{"d_expert": 128, "moe_layers": [6, 7, 8, 9, 10, 11, 12, 13, 14, 15, 16, 17, 18, 19], "balance_loss": 0.0106, "n_groups": 4, "init_std_router": 0.0163, "n_head": 4, "norm": "rmsnorm", "norm_place": "pre", "positions": "rope", "rope_fraction": 1.0, "init": "uniform", "init_std_qkv": 0.0354, "beta1": 0.9, "lr_head": 0.0036, "steps": 6836}
Below are experts of layer 12 (counted from 0) of a mixture-of-experts language model. Rows are named gate (a neuron's input weights, with its number), up (a neuron's input weights, with its number), down (a neuron's output weights, with its number) and show model dimensions 0-127. Each number is 128 + 32 x the weight over its row's rms, rounded and kept within 0 to 255. Numbers have three digits each.
Before each expert's rows: "gets" lists some tokens that make up at least twice as much of what it gets as of all text. This comes from a sample of Wikipedia text that the model never trained on. Tokens count by the router's weight.

# expert 27
gets: "1", "2", ",", " ", "3", " to"
gate0:118069082074058135172102173139111168154151123132119113146143068091100071155126101110147142137160111126083143137074131152131072179089075120114078041143063089121145097100132142163134164141069087055122126139132137157144099105120156090130143120121172158133118164105147103099088148148105131134096082118114110174140150087166146083180157115169135089087104095035112133163107154135191068187106
up0:091169151124056120189156114137097149174176086094093066174202191122061105123143123187114148092119131110172175149139154135126135150103109148097136119107125059122075183094131117116083046100151092105139091167101181115125101190144121103110128130069092087150189179100095110116130077140159094112078088134095100117157143116121143112125152125094108138071122098151172204150100050097082143129127
down0:142091103086176167133146113095146064168112098163179136124157108126131158088152184155162117166133127102142115124118097137084071154110123131117152119189085119075025191120145091170121097174112111085186168137120146139146093107081142115184127081124089144076141139161146126095116151114152139129090164177085101125097179159117156144157087120171124126141111086143132141151123096098133169131124

# expert 13
gets: "0", "3", "1", "4", "2", "6"
gate0:150190091102110146111107133161110152125111175178101163128122136071141104140226090119091136136106144117159125115154115077136138102084168132098080144100116137111072175102166122080151150147157148081209102111127121097095097119135121095132207111113128119123128098148138101122160156143158103138108139086089119131161127187121103141088125097107124146110146078125126108153133149136123186160022
up0:077154121098103116148114149113115144125154105141099167132143155140152048157188114160066087155090124070127115147150138141122159076057117135138086145149138144159088104110118148111076111138089134139169058148151126093099126214045089148133183143191129126148137135101142143061137111104154072100083130080085161126134162177115137101057158082082094164081130118128159125112115152126145092180090
down0:143164150165133114109138192139141105106201140151133124148172126164147145114098166090134122105111157086155153168057091202205168158149101129157125083108195081118094160143134166216087095161125066151125106098128120110159127152083079098128161114160109192153121142142076134147129137174153142184160118108075162130117152114076123124166135134087117132139189111120135103091110178131145134109130

# expert 19
gets: "\n\n", "\n", "\"", " \"", "ell", "is"
gate0:096089113127114080141138120112169144078098145163164161116111132151105162179132050127109123108118127113128098155111172112096086086080076111112113152124069193127159198094084106077146104104075159090155161156148133103144065157126123148082128161131195155179165085174047110080081090176089114112132071157136136147105160093105137138090092100115138126119099101113095086133129187132068131090140
up0:109140105159099120119101103134093126154110127073109119192156123153152154112158094083108120155152068083139152189086070082136094128122170154118154161135127187114149093140151145151100203159156140098104122108152104044101186134122130100131116070123131166139103175103116143101144133088159151124104144054114097131124117150140127129143111138143133078137084141163145094016085122135117103138148
down0:147152142103162143121185185104114130164085103153084140104113180162118168139105156086121150129154137100102174188148158144236121119145084109102078160139101085140134130109101128145181088182149172164145149140110101148150172109139077129113141190111136132110124083154082130077104131108205154098107145118104110162074175104173078051146122147130139086118179143076129131129143132114163089121124

# expert 15
gets: "\n", "\n\n", "-", "2", "| ", "1"
gate0:131093122097131148105169119211155129120068109109074163164131167128169140140119138145169123181134203102137099134129223111130131123146134135080170133147100126209136165144067154191141182155153136125159156156051149148112155146118098163128133128113114155154150148127109150124130208143128153097105093115134066136123092077104107152155128127145152102161134162057124120148153138137103109125102
up0:083091157143135150088117129112087149108138155117131155113098176135135150126111158098124180102168183140084159170164107164078096105083217156122089069107130124160114163186114138162163142144110198117112163110091116137137204171137070144133199122055147155146188135077061121186178133101121106113154136152141159139097157151166181101128145115093098144161123138140042166094133110133105039152144
down0:134140136178116111182092140094080164116164118151164145186176123138209162088102108118099139126100119138159126181122150098235089146154117104151117134127132166139108124167168097095161150133135169189081094179138095126104101138164133164107168067136129094151128119108158137106118127124194053127141118114251166116128110081098140114134113160176076153100124184162149134071119130168133155169118

# expert 8
gets: " and", ", and", "The", " The", " as a", " to the"
gate0:164135109058115110144140156106111168150119096072063152112067115108175147101108109094191058132146157120145134160174145084168118132163140131120128105141093106077110175200098143155086140133129119128162181112147130069112142074039152122206159119155085117113102170102121150119171111142055187138156089141152169092139092095162138156117118182153184166112061168098115154143164106156132091123148
up0:149152115205186176162113096081119126099129077098143169153159092118091105158161152150097080122169110120114146155155172182125145083158164061135106129153091181155100128131120113150152121123096145121072102071133135180156108118105108129094075122162126165102157129117125151109161207082210150196125127090154167117133106148097170135135108171163110154091141150149035139170112147146138101133145
down0:113073118151064177139091138173112107086153184130153141136104050086102190117166113174155091139104130156162114103124162105058170131121120158130131101120159117098133125105180096098141131108090102171193136124137125091079145114114156148133124136174080141147102071147120053190164122137097135128143120116118129127078138071123140097128177082134103093122101078107096131075119077169105123144106

# expert 20
gets: ",", " to", ";", "),", " in", " from"
gate0:123121158092173134139195093131159133119103089089182160085179094095117170161154064103078144116162093169117177100140138103126150092121140123156160078153092084208110162126187109150100150155090178168069094199129161169190190100151071163121121147130116111120122154167163103116077116125074146114127048093140094100120058151135156169168119148134145123149134104193144090103158123119109100136117
up0:113168079171137141115091157092128102124161119200128156126078066114097112156189182149098120143137113161149118172090124119148106161105139072134179122191099169141167085091124167121145154089103153134126096131134092132146108126148123131094123100133147103128086075136127124113082176143133155089142075154108092157166136158098083133102090119123095145116123132145099174139116137153123164178116
down0:189184112144119117123117138098158149181137127115161140139127105131154135123112165114117132142143128158076149136071153171150177184139069100163119127166197115082161146120140084127071220107150155089043113167152100140161133128120121102140083155130172126121135105146158159144099096079149114142133120101159186143166146118192111177148143122214157129134087133157089125144152091139160159181144

# expert 25
gets: " C", " S", " K", "2", " B", " O"
gate0:073143148108176145055139104158086100168069161174127120114132098076126142169109128120151134110135078128142181104126140158138107109159161196188150150136129140169139148138119086086124097109117111142104112147093164113119125122113128123107112114137117200106137064097166091091133160134122089147140095085136100130096059117119129130154120129096136145143044097145073109105139118129085098160150
up0:085139126174092086099123164132160091096111171108178146087130119167180135122197092135102111102131148120180118142147188168079143125176165123042124124082144153077109110134154133110134036071153132073099198183123155114128097120185144099113107112102134166055076138104157114126125108168084177146122128146125090155147155133117110133133180118092070159139130142122081111135047111162119130122161
down0:133125124102161109106100109127201137141132182094105153090194146128093110163169145132074171159154128104190144149052120118066118120133116071067214095172130141153085132066131147115122079178152110110084106115109115126110121130147104154119127170175123048115191147128142087145079172164148146103052092123079210157122106147093140093099088126146133180131101193156153119133150165156050193133104

# expert 16
gets: "1", "2", " He", " he", ", he", " him"
gate0:166143106115156145090137187131120114083064104071160144196094121135131170165122159129145083142060091097113060145149065153142131118090131127178127061118108136098110183138125105126121087089068169148137173107149084123093128077158162157163159147106082149195111117125180077192162108101126100149096094074111093077099142108136125136050105121120114154133105097089148185090117164095061136155098
up0:155127118117147127129094176119092110143105137088170151129105103069152116167134211116148135132097165100112126162081110103129189067149108119213137097166071130111109178167150120087126123129083192133117152156115058169017112132116165166103151116147111120163122103097110105128128136119149101111151136097070175069097120096117092115117115129145145153173121116081148156023145164130126120151132
down0:136099152104147153145112122147121104167101168070127094129115158132155147099118141094126102114096122067139115170081094196109138106132111140157139164100077153174151102116154137156089097120150133142109101037120121114125089158178194157114184112149099130085069145110129189167102068153171158095115153167067228148120145126107132112158082068046094094159104095153108100184137080110176138089190

# expert 30
gets: ".", "–", ", ", " in ", "==", " | "
gate0:138089136143127092147115163174134120196107111120100079129136098063166114190110135090070146127046080095066132186112107155154139131101168120161157170143123170143147057131134121142121195111126094104108082107080165129137114188122150132096140166116154111164130136025219187124128092208165195098122141149164108144148129140131122143132086095137098087138068134118108115164129065121186109145198
up0:160192139172122148121166142138176163098132101151138151150148144205138107087116108083123087135177101127157121117097137116128108083079074130173157174162136177135152119091164139101136110140152109139115126158119108157112121096129080088183098114076163134135135158142123089085087145113149084163124143107156142053158049124132144167099117150096149148150193142192140112134082142092113089106061
down0:033142131134134161071122111095112093094121125144127169119143080128139106086111178155096137080052162138143100106088148118164155071117132081141141146125174145109157086118137114124072061057124155138117123126086114173155149122127090112155088030137156174111105145114124140141114183132092182118127120092088137131133152118093121151131070119134122089134162121131114153082139175122146141111091

# expert 17
gets: " | ", ", ", "–", "; ", " ", " M"
gate0:033188144103168107153123129076199125137160197132127132110102117084153118059118165145145133101161117108038127155083108178121136119129127144088147082071121125115103119099158117187106045125072144117126139171114130091090073111161112096108184093109183113137130079087212117120091099109125102158124133105145066102155096107101144115162087122081139155113123121172137139085128173117085147139096
up0:152133087239136142146174106156130107077098110173064100074163140160129136104089128107155125111151131134136139124122142079078091068123137131073128158193118169114107134121073136170098114099116104084107115082118148105133166088162185120160133118093087184103101125073114144156143134140123112168132190113119103149101108123120161118156175119099156122116188090098153080140140129164134164141132
down0:168085070098129137126105143105129086147143111120143091136125085133166119197116114142237129168128109101147181190175082122121127152179102162130082184055130114167135067119142129146088100133118148093083142152148042113178112145143176138133119086095103115090088140116086197131125113142159085156066123107106179130172123166106128106152130120202177132140132153100080095156114155134164168088177

# expert 21
gets: " |", " |  |", " of the", " of", ")", " ("
gate0:135143095138105177200174146122149156121135135101093107154106138138088171151106182098172121098117151198121143110123102085107099167132148101149149181141069212095141087087103129117143128101086105114122133162152107112159160150131162128091154090181103115121126095073124103119116120163163133111147134123176140164072114169163147138174114098120128150113181133128060113160128183135106154084125
up0:131086138131123148123077103110091151161141129112113104156153108067165129126129093126082167139116127122160110077113093156132120127127057135078112133153093159160219122154125068114089164141089156129149118123159180109065068156189183154187153132123145153131147108083145167120131114131138075105173152129139089105157177159111146167148157096066150137116096050132124187131165093073142174166226
down0:116193138091096105106084154139166060183161084127131087108099100114165133114127090121099136162108089214133100116100133085092168124144109121072142123119090081092169038101087168109174100139103127108131071105136115105159153196160080153143113156152179159083142125156097123124167098105129126129124101136095140138152129124072122127167119105116193077131134185082051127099133187155117188126137

# expert 10
gets: "\n", "| ", " | ", "r", "0", " "
gate0:065139156138172176131152097135150092141124172137108167126100160151155121129165094111120121152210119168081125131153142136117168118099125135155112130113090162095107164118095139133136103145086150138125150131108107149118123137051188072104165045112111107094093148091133162228119133165123168128097142086132119135122165161169144142128195175146065123124093122172080098146110123107143085153127
up0:096091154112132129113139111135099129130074152134157174126105127173152105164081150122131155065142139122087120114172141164133184143165129138125172120145158118125148149153092119080177149130067182196132165179176113147197076117175108108119143123114152145144137102091161145195121077149121177133160073109172129161089171178126091142136126119083125216082163148174220090138142179084149140130142
down0:108085095176117077125136150102102106102140092164126109161127164079114134094134149147165154102132148173197141164113105164103121120088144110221148089103204103138115118122114147158165147139144147127131095136130084139152175148163115149113106092114122080112093109181148123127149135126102111156171145178099102162134185110053107111190099108173127108169101136080126179133130164114160145128130

# expert 18
gets: ".", "T", "s.", "R", "K", "L"
gate0:156111149084094135122082074172112189157175147122075129106064150165177169168142106114163125185122115117105135109088147132115146196150081126116135128177109130182134131142122097184173175123098135122124107145097141160143135110111117079130167123116132103119129134115111139133116109226160176179076149178093138138117111138119088142116041159091147107116122163096168139126108098149173144141080
up0:081049159120134177129071068129105135121167120157161139118088075154134089122111106138124146150131171188105178119172122138155114178105182135079164113128100061146126098142176090138151169141108171038140137143111082180133100122152095113090098177123133145097117093104081090088161135149132153174167103166084108169147103089125135114105051101110130092094191111071141126177120116142114136116126
down0:148123118185103134141103169119123081107169089102145137110117139136198124156097097098127137155104180062146151148099136071173129156118161137081163176141162092118099102117206186093093135122089109083099114147137129114140151129109065126124091116097105070059164123070111124151135127085133143147111135093159156052157160125124144137111125160138168100154158168111156051123085117156169118148138

# expert 29
gets: ".", "ist", " with", " by", " film", ")."
gate0:084126150104130107108162147133078136077103129182144104080142178126117098036125167127148144137095122126051122145160132126154122122151121126129091107076135102168108098123095111091078144153117119164154073190136069089083112155110124102105109123107125073151169102189140182127137046089096112125185156187157139106104176124157141145112134105136113134131075174153199125114165141141129152081109
up0:050104065105081166131150094102122102144126130116104120083168153086112138116103116173119165121086060079121142153124115083128116052130116159091125055108106178146171163151108117193095118084146095116100055204119132085153143160203126111078191117133128104154131132135146132164090157112122114171042188175145156157096167053130146166095184082073137162141127127073116178139149135138127112124094
down0:116142114117182134138112125103089167146114139157075118070133135098122093087082152151102161167130091199128118178125139158059060102148126165142148163126067148178163122154121120155117098171138122111133152159118079107126075121194094081134129092116144174117120157118136128094110072174066172081113087138121101175096088122077147137091068139113129104131103130136127169131178149116088083144135

# expert 6
gets: " |", " | ", ":", " |  |", "|", ") |"
gate0:104104121146094082190129159142173155160125107058079165145171124117118133047080126086182130151108055107138126149149133137123144110145083153142135078140162073138173163156161094165117133124145109183096157118142098105102146136106105112119151109159199095164145064134161132092163167094109084079102112170146128091139200110165103128116150146136152158102139138153094108090129071144129113094121
up0:140168105124163091141168124123162153113152121139158209097144129160165141145144136164115128155101093153140130143150163094108140074099139158135115115133168104087101131141113097197093069134134071115123157148158096118101118159109183140136100102162183092145138116133138122097165130112120089118104161087174187191161152127174153109080183153128173204062114103119095162169120119119140074088130
down0:100108207103126128093044111083094136134122177120138081131209124158157172146161112092088134175135145096101131199162093161183122115076131117108112165137156165098172170064152100153120186158116092096141118141074143090131057154080105115079088141136112099074115141142119093165130108178164147117128067095104142076103140142072119117178138119085163090138140151146112085105103104160184072108203